Below are experts of layer 3 (counted from 0) of a mixture-of-experts language model. Rows are named router (the router's row for the expert), gate (a neuron's input weights, with its number), up (a neuron's input weights, with its number) and show model dimensions 288-335. Each number is 128 + 24 x the weight over its row's rms, rounded and kept within 0 to 255. Numbers have three digits each.
Before each expert's rows: "comes after" lists some tokens at least twice as common just before its tokens as in all text. This comes from a sample of Wikipedia text that the model never trained on. Tokens count by the router's weight.

# expert 10
comes after: " |", "|", ".\n\n", "\n", "born", " September"
router:095125163139134147146120165174111120120120131143099113142151185100082105127167118116094144108155120164141112118134136118115126143124142120146118
gate0:130118129105127126126092121162150110144198115105143086135089167140127123111153152132134184118126126155164102167131126133146137110098163135103086
up0:132094119121112140177123133157127146110107099149127186154135093142147116114100086081154107162156117118128121125123131113126140130172136109146093
gate1:125106135122109185158127170104082165075114150115113126154159077156144100155137142111114121139165154080121158126091152120136081150109138087127163
up1:113155111120121170139139096142146117138117120146090141138148145139141153129129152180096119126131108122124110121167120123162131143112147094125131
gate2:113139146079185119186112146106139129093143127178127121125130116131153208179087119108114125094123165158146122159150128126119115184152134098157113
up2:134111118138188150094130110161100137092108126189153144143091162150108178147126121121129113127140166126135127171097149144116094088116129123163153
gate3:157123160138156113132127139129152102119127142183125127128125140136146115142108102121127143123171127151128099121154138083145131093119145122124107
up3:154152093146131141128149146117139156160115177097087121100150170128126125148137127135151145131163149173133156135166144085116164171159113082152135
gate4:137143100122114174137127133127135121149098146134125136127117099135143123129148090174157180125138120109132158050168120131140122151150132110100116
up4:155124116115112099132118151134150144140099123119171148131101127131142113128123118159146161121152109154081167095130149111121126100138141120118132
gate5:125132136171114104097139123102143140069112077179135128082151098118129136074174110081157136106125123097175120108128140160139110160127159096158087
up5:148136103126126131175107145132117131168136109154093114118141093105147148164147099120111133144088123140137150131141141130130108118142150112121128
gate6:080145103143121108180077119134143107094182138187143144161189104114119126139134120091140091117130136103115094131075132128095134135123102079146069
up6:125166131141111129160102100147137142119123206141134141121162122098054124100150133165103134121138100161127126118084121118099109115133170078086133
gate7:121124133118130139150170158153122082113091138168122164112170101143097151125139159136110103131087104130162075127145135118133111061141148075134119
up7:126120104122127049111095099133094127134111171137104105146117134128177098145111121104100161144119104099154115116118140087126116164121102135126105
gate8:111085124110131166132149106135174149126131110167141133128126135132200125116076106100169085153160107152111148134137174130085120149107146129143079
up8:143128093145139059108114148130095094135122111113111093109104164111127153134113126100127112140143102122127108122114123080095121142099090091126087
gate9:136118136144077149153168144148166131133151129108154108094097107068148134137128088189133107085142160149147124145177100105128119125113132123167178
up9:108171141130135104142096101126086157076145075138126117134151156123123137130119150115103135104141118152105115143115140117109131129164133118107135
gate10:105127130087181159156145126137119095083095142108119097161124093192142105131147145161126120126135127114126102132131135117116123121118133124156156
up10:172103106102122125139104123098151135121087125090102150118111099116138154150145143095171139163113140111132127151125124154132144133106087154134128
gate11:170170144156127179118106126152158118117103143141150128082093132146071136172128175086110115088135100130100097104108162127129145093124137152181162
up11:143134113148139122105136098114155129107146134142107150143114140131141079151127164124170163124177130092115138100184086139152156091141155140159107

# expert 11
comes after: "\n", ")\n", " |\n", ".\n", "|", ";\n"
router:149126104117156140143109152125115111114134181146062121148126127107163103117107136141106184113115114131139133119135147114119116112121137164126093
gate0:132107190103104102134091152137132146154123124116127125089138176176112175155113117144118146118093135149120154069133093125132146107119099112175092
up0:112120128117091148182164130139158131125106147110132161146123095119115062137107164121102133133110112117091139104091094156173117168163104131139118
gate1:110080128089121120132160127109137079114092137106132117162136126121138143152116124112161139088105101092146163134149114143157143158122119162130164
up1:137115133151124137142117152088114100102131098143120120095193118108157129118114104115133101134162129178128136115141093105123146130161140099117147
gate2:139128118079099133111098136108161108164102154168125119145095115137143110133128140127157147106131172070122127102108127126136092138105142135178115
up2:129087129110095161114132170163123110122164101126106176170174134152097148125150117107096169106129133092119129106116099141097120084121088115118122
gate3:142154122124125136118092122116151135153127133133176086150166141061121145093069125138111187134132136152126119155140099113143154158112116122094155
up3:116160155107100142143119140071108141160111108072110103126125147144100141138143128126122120106085141135134132109161090147146182166167143127126113
gate4:154148127139126153162129168103100133115088172130141110148132169126163123122174137118115141125138156135144124105096113124120140130109096127176155
up4:136175150099106155072155104116172103066107116106141124114142100147148138096110157109118106097130136114150131105141125127158140112099144087131144
gate5:084097145124129122095080150151155102111148145123117095115121104097177140096134141143166193118141141164182126133112090094148111133105121069133101
up5:136152105150141105103144162093154156110123146125099125064130082108134122108107126104085131161193122156144153130115118139095129130155130130137117
gate6:098158120159148088148112115154076128147119088153085172197073126123168139160149189088133157092121158140136128116124143064142131149122139109136133
up6:135122137112141154110104169124123138126130109144164096144164131138115152114104154121106118141117173096134137072143140122121106089159150136113126
gate7:127118118133114135189141133083129116135104110126125118130160146083134116146163160221110143136148125096162120110135168137122132091135147147151130
up7:125102126124105134111145124150089127134120127136111135140099106105156109159087130125106113117124119128139139115116146128122135104149109123166168
gate8:114134171129104098143120084157165163140123111165120136154078076110100123132116119131155169118095140184105159086118136101152105124165145154136165
up8:134128136130108127097103089148174136112131125118094109191152115125087110120172116137127136112127067119104123112128137114102131142143091151124179
gate9:109149124139146130085133139144124120151126143141161143128138111169109138107095142136145151151120095144164137086135105136117095098164135133148151
up9:164125126170107089132142135141111118162124105135121127099160100158128144192111136141140134143131066119103108111126160150168118123137092101123138
gate10:148127131132164133133130132105087107137116116119106112169085128074132127139127131099153144141119145148106109122160108133127164143108157130116152
up10:137159107121142161110148112119133112131146148101132063116181105145108179088102096124131102136154129151111095150128147117151137136138155124087117
gate11:161142127123121096115128110138153077118111179162151142126159150066125119140117109165122186118143132093126119134109153143148120131086147080143101
up11:136154109098161125130118142150160133156119129106170099128150163134086111146129131117100190154150118132099128112140151066126070103103165096173126

# expert 37
comes after: " |", ";", " in", "–", " as", " on"
router:087110171118125156136119120119113119075117128142115114155122136137097100114130136112171101112097128116142128115136136113127126146098144109140178
gate0:122100129141115149161126186133159097143131147163121125142129118153126088152097135162092120141152144063133120129143156129149164146137185133129160
up0:128184107115132132142104116128094100147123182127154141144133155135123150138149123153112127101144091146140157138142097110151110112142128142102100
gate1:085148143127164221121149114116123135117116149151171091155109144119136165173120098134143076121143113115171113114139153114096147123148111189109126
up1:132110141108131111135145146093082062157120113121116130088130177089142157135111167106123144126117151111110187095168163124131151163107178089141083
gate2:107100158128121142173138138096126153130133162167112123092135112116127131107145125153129116127149126116147144119156115117120140146139165103129141
up2:129165167135148111137162129109119139158143125086119138167115147167170117167127125135116118126178135109151136116109145131140148130108127135122131
gate3:165135128122115109154144127118157121105076134149132095136149104148145161142098159204122131169119169113072126088112154092166142136126159153078127
up3:100135158153106090145156112127126163119116122132109127161130108176120146149147156100121144127137133114112088126132125111168080143147151147120143
gate4:151110127164168082119084116149153121143119131130133152110121126126113127130114124139147149132111085111108130148108108108119118119183150111153128
up4:149130116130185055160141156155120104154171106132172127136133126161124116089149152140111124162136140154106146120112099136120100165094139130111133
gate5:145149098107141123164110122088102120156098118135142078167143127156105148111135114125152093119133109113131133142075110108079121149135170112120109
up5:126137133137119159065146142133167099125137143128098090129153102138144125142139142112127135155122101133094134088168137141124119105123108150137141
gate6:150144137124116123146140148070133124139118134126139088179116109110123141164103107142171146125147132140105142120126134105097076104117117127087135
up6:151096145148132111129137121149152093150127128127183094085112139107138172141102104141085118185180113127117131150150140098134118127100148101144102
gate7:136136122090128099122114137104092119120147110134125120121150157118123114153139098108135111066096148155161122138166098108089087066084142128132143
up7:102125161112064129123151131131119123106141137098069121112107121119105130136096113137142131138175126142117154101212110097110131148091118138165117
gate8:153174108123153112135124161201123153125111127155126107138119113139123107117148145130106084126114114127112145129134122132093132139126130086161131
up8:120086145125106159115122101142100134141146148103131161159173156134137125126133131108108130116084079082092115116124135145175124130118165143118124
gate9:128138140049147078155105153102113115119144074130143140176156163167122097117133090159126123119115085161112161151098117106118196095097158111134146
up9:101108102116136144111065112126144107120130133147126124129077134113132147137101080111117125118162121110151100158150101143121118166154116142129113
gate10:104133114154116119131131121123126090105103150111114112152129201124108095118138134110147115125107118146121139114168114122112131093106146138146092
up10:114135132116126123136136101083135122098150149139140119164171131123141102124130102103146131086128131126116152147117101110115155148115154109114162
gate11:134079134129085140128126142117145098110153149138125089106106090132079091101134095108137118165111159157149144154076105155087152159120080066121119
up11:171132102172084163151101130138122149131104138133125116146136129148124109127141131131165141144149150164154133152115103121125121146149121140110108

# expert 52
comes after: " ", "202", "201", "200", "199", "198"
router:156123134134071102138104167206158113132125092136095119137093136170071149104169138121102169115077113079140161126141149117111111109110135155140118
gate0:158148133132128160140083162163137142116114116173124126126137136103128164141152140090121147070124080124135139139123107136106136151143151105102105
up0:138148105125158125130114207136106153134116128135119157145142127150060134140120134106109133065190123160129069123148124139132164139125135117143113
gate1:107051140122113131112053106157124101124112099115096111094084155136157111077131114122153102138110136122166114115140110089093148123152125158123093
up1:095123139100119144129102113103086135121133160126144131069084161085175146155170169129142141110152160113108117138129152127116126151117130124134117
gate2:132120103087163105134133102115141116086160150142123128150136137144116130107160097133097126115125114090138122139138158115128116113148171136138120
up2:139157126111133137156125124118092130090098130136128133112112121163195085134157089116136154154120098141129146127133134133159160096159093143112133
gate3:115170106120120136124121153097139157132134100112139128152120130079135112124128104131124151125107117162143152127092113098102106160119132157158137
up3:141164149175122118127133135111138115110167160140124114157107156149135118152165143110096167139132120163107099102125148158119059115087102122154130
gate4:154108113130097133164147133165115128153145138125131108184137111127128092115150159139110149081114159103114134086130155093092111100104184090171162
up4:144162148150157118109135133123145172129108128105118104160105124153161168147134135140161110120139120119122144115124127135134104141080156134143091
gate5:128086119158132106119127106111134129108137132181117132125122116104141157135163130153133121181170107073158156115137152162078125100089129124108060
up5:117115148123158143107109136114132176120171127140088130181157137109128112143152150136131138104131082159171123194145082120086145161146165101137134
gate6:151117123144070129117126113131108156092144124142157102118139103102119101116087095113128142131110148151137116106120138128094147115125162135175093
up6:125113132108094117162111135126111127134101099096101123086123103097110072106127112135144120154119166155154144123132177110143150137121113085144112
gate7:141160153138105109156091139179144099177112141183154115153124180095142107138094076122117132126101108143148149147138169155138145113098110161120115
up7:137127115161125157159118180117144144112149126148159143127114100138142180136130155127127125134095137146115105100141137150158099079140151114122095
gate8:111098175143131097114124139120134127108114182118140105142125127119126128067133164116144130126116164114179139120116125123094114107130139101121137
up8:180153162136135106141133123146157132119098114120140122188122152166179144151163121087135170119133166129121128114152134099156109111157108154115147
gate9:122163096114134111145159138106076135123162109146123112120117135130068129100137155110154126080106115112143103125155138108103133150117135120120107
up9:145155126109127155095117124153148142132124080138121123098105146137090146172119083154113145144164158147098171134127136112178123130123130108119134
gate10:128111129103103136156114147116151086125130127146135115158094135149082142104134127118139142128072084111126157086115135101126163098155092165132168
up10:107131142107171153092074142147127179109112126160131124106143116131120122131115095134142097152174118127134129133120145135123165123110130118092124
gate11:172127107113139095117093119136131169143148130147139138118133115119098140140125115098078105117137147127120102178080154150126124151108148115157095
up11:111149154128135155137114123142110132107110123150177116094111114144129116124126072109119116122131160112138112107134152154127104158136086099106081

# expert 5
comes after: " ", "\n", " |\n", ")\n", ".\n", "–"
router:106127091115161156148109180174113108114153116140050122148158101154127124132175129116061107104110115136139110111118127114110120113114137134146121
gate0:137118130105147114114131170132128117154064142165083128127114120136127161076123100131138141121125121101120169156135150106109108111133126123129128
up0:160106140133103092141136120112139142114117139169105132123176105185106176127083157093121153130113122159140109149114160132133125131151080190116100
gate1:138144222117109154147129160153097092111121126142151123109108110136165144138123076115105094144133154124083133104143097125157117124107172164157166
up1:126121148110148149104128137148132186150186058168131113148131140131160114157102107121134123170092087142123068094088125124103094113128151130091138
gate2:076135140089126173101115164112134165141120132131138120157104171097163162116094107157115143159071098123138090109154183077126090109139117155138099
up2:144134137094137110152143204128141106115143125087192108136137151157124132144131127078161128134166099096111113099173127137119132083130169141135123
gate3:155152119121113131063107146137133120173162138127140125134140136129142104131125099145138066107088111124148111118119152140137134136183123104143149
up3:135121140119119127149128136164130128138140133156152167156108120125132137082137158139139111114146172166150119113126084129123136140131109189174130
gate4:118141146099160114149088117137155093086123104116111140120133145148153125125135127118092111141109119115118154154105118092133134100139132116139146
up4:148127164142151112149137114149109122190123125090158101122103126103101066122088163148106127131101133107129118092155114110105131122136136100127122
gate5:170120111121077100136106139142157103089101152175134144140120135145174153143194101118083145111120117142137111090089183113160091097150123119088123
up5:119125128085152128119121159107115110105139117143121126109072113118150171154135134094118124111119145150085120108117115119096143156141137119168144
gate6:128109131115145142136102156136125154130111100128165132145148103133116151114154102144125121139118119120134117138143161081102156130092130108112130
up6:135095127123117143105128140093149146138079150127145108178100151139120129118145149128113151134102153128137151132105101165128144123140148083141088
gate7:096122160136117138151075127147121116107138132143119141173091093116093136129127112143124134116128087095205117092126152094114113142068135154144151
up7:111144102147116108106139117121162128097130173153105122126125109131104102151170145140101088113149172117140120151174138107132144141148170094120090
gate8:121142142132140140146094107141134111143113108152163115164109169116100134122117109144156135165108128098145119074176141144137138135150185139111117
up8:156174111118144159120160076141078136155138118107163125103086071161145092152143141129135091119129126131136106108072092135124125123118107115126144
gate9:115103110137112119162112105123135121119147119155098090145139127096075118155153095152151133127150115141148128130144147142066159129088133105125124
up9:097106134152147176118145169146107105164092150120130158100128140120158130084125131139123124138156080106122144130128158127145151128171127124109140
gate10:146160134157118106160168147156131163122108114129163165164100149141146096115144118106111099137098114170108145134118136133099116116149103106135190
up10:116170123144113127157088176133157134125160105127182130135136116114113130105127100135098138121175113104102144155148103124118151088108117157141111
gate11:147110169143119149111124123130155107112129163128124149104106116170156158137147108103149092122168111137127103104130151101117114119117153127136132
up11:103148085136178146114125109130120119127134151149148144131128125083099153126141156125129120127154107134167112151129159094160143095161158126153135